{
  "n_experts": 40,
  "lr_router": 0.00093,
  "init_std_up": 0.0362,
  "init_std_down": 0.0362,
  "final_lr_fraction": 0.0
}
Below are experts of layer 5 (counted from 0) of a mixture-of-experts language model. Rows are named router (the router's row for the expert) and show model dimensions 64-127. Each number is 128 + 24 x the weight over its row's rms, rounded and kept within 0 to 255. Numbers have three digits each.
Before each expert's rows: "comes before" lists some tokens at least twice as common just after its tokens as in all text; "gets" lists some tokens that make up at least twice as much of what it gets as of all text. This comes from a sample of Wikipedia text that the model never trained on. Tokens count by the router's weight.

# expert 18
comes before: " |", "|", ".3", "ak", ".4", "it"
gets: " ", " 0", "o", "e", " 1", "re"
router:162119120137112107126131109130120130142109156124126123123121118168152128158117150105110143132121130108072140120147156149115171081117108125117125057151071119127142147144085098125123127155132116

# expert 10
comes before: "\n", " The", " He", " In", " It", " he"
gets: ".", "s.", ").", ",", "\".", "es."
router:143147112129124131143119109136141113154123138112101130117114095160150138122124139059085113147138127102082158114108110119133135122117148069089113111152117111104170113135116093174124172153117071

# expert 29
comes before: "\n", " -", " also==", " See", "C", " •"
gets: "==", "===", " =", " (", "\n ", " =="
router:146155073137097120132112121165124141120136141141105108136140061166145109136129144077114104156148128163104146097109140125116109100094120106125123117141111108108146143144123123145153111152149127

# expert 37
comes before: " |", " –", ";", ":", " -", ");"
gets: "\"", " ", " 1", ")", " 2", " 3"
router:121123071137122116155101137143130140101120125174108162104112110126136142173157155076128116122150093174113149086088143147132138112086123119126115082171101149082126129127107143110125105141136108

# expert 1
comes before: "\n", " and", " =", " which", "\n ", " is"
gets: ";", ",", ")", "),", "s,", " in"
router:095129108145107104116129099140137105136151137164123109080120096161131122133147162124116110134152107131120173125092102143121123105075158089090120122186124153111169136136097104129141130133111101

# expert 6
comes before: " the", " be", " a", " his", " have", " other"
gets: " and", " to", " or", " but", " &", " /"
router:161142074158116112134117117161106117149122102124125099105124106121148142149143147114111082192171122176106158140142121131098138102092120115084108103161088131137161117155114108134174123105129122

# expert 38
comes before: " ", " 0", " 1", " —", " 3", " 2"
gets: " |", " /", " a", ":", ";", " with"
router:105170103158133089151135108171083109145123147131134093130106087148118154138109152113128065137171102130096175136093111161115143126085116128121132053127130120121160115147098145171113121114170112

# expert 3
comes before: "\n", " ", " 0", " 1", " 3:", " —"
gets: " |", ";", " Nominated", " 3:", "'", " Won"
router:095138089150116141143104117162114129137130149114109108087097117142152148118136148087074113163154111149105154116119136149151169088123144095094092088180119165101162085154123118107161119132126130

# expert 36
comes before: "-", "|", "\n", "The", "==", "In"
gets: "\n", " ==", " ===", "==", "\n\n", " tri"
router:118138131154120134175135096123111155089107141156120116099085090118163155153128110099108102129119067118130141112104143143144158090097156101111125111177119129111146106162105095097136103162098109

# expert 21
comes before: " to", " in", " and", " of", " were", " are"
gets: "s", "ers", "es", " it", "as", " him"
router:140120091157144099151133081127115163116115136124103112116127098160139136145146175102120109161141127128111129119119078127111151154090119081101087115147109094147148122141089106146152127148132120

# expert 11
comes before: " the", " a", " his", " their", " its", " this"
gets: " in", " for", " on", " by", " at", " from"
router:109146092174088128138131124142135129102102152121073104121105104134175104144166132099090101141117126129120130135106080151165134102100142079098123063184075112130171165162109132107143134137163117

# expert 5
comes before: " a", " in", " to", " on", " not", " an"
gets: " was", " is", " were", " are", " be", "k"
router:105115099132109144123129122164097125132094150115118119124098089171148121138182141063132110130147107116112183134081147126118125123130152094111102101113094111116150137126076115130125118113141128

# expert 39
comes before: " |", " ", " %", " Votes", " Notes", " Candidate"
gets: " |", " ", "|", ")", ";", "ation"
router:129135081116085113143101144156102118117110123137119118105125095141137116123149125082113141140129113120109144124068099163165155114089126137129125092152074133103142138134077096139144129129136132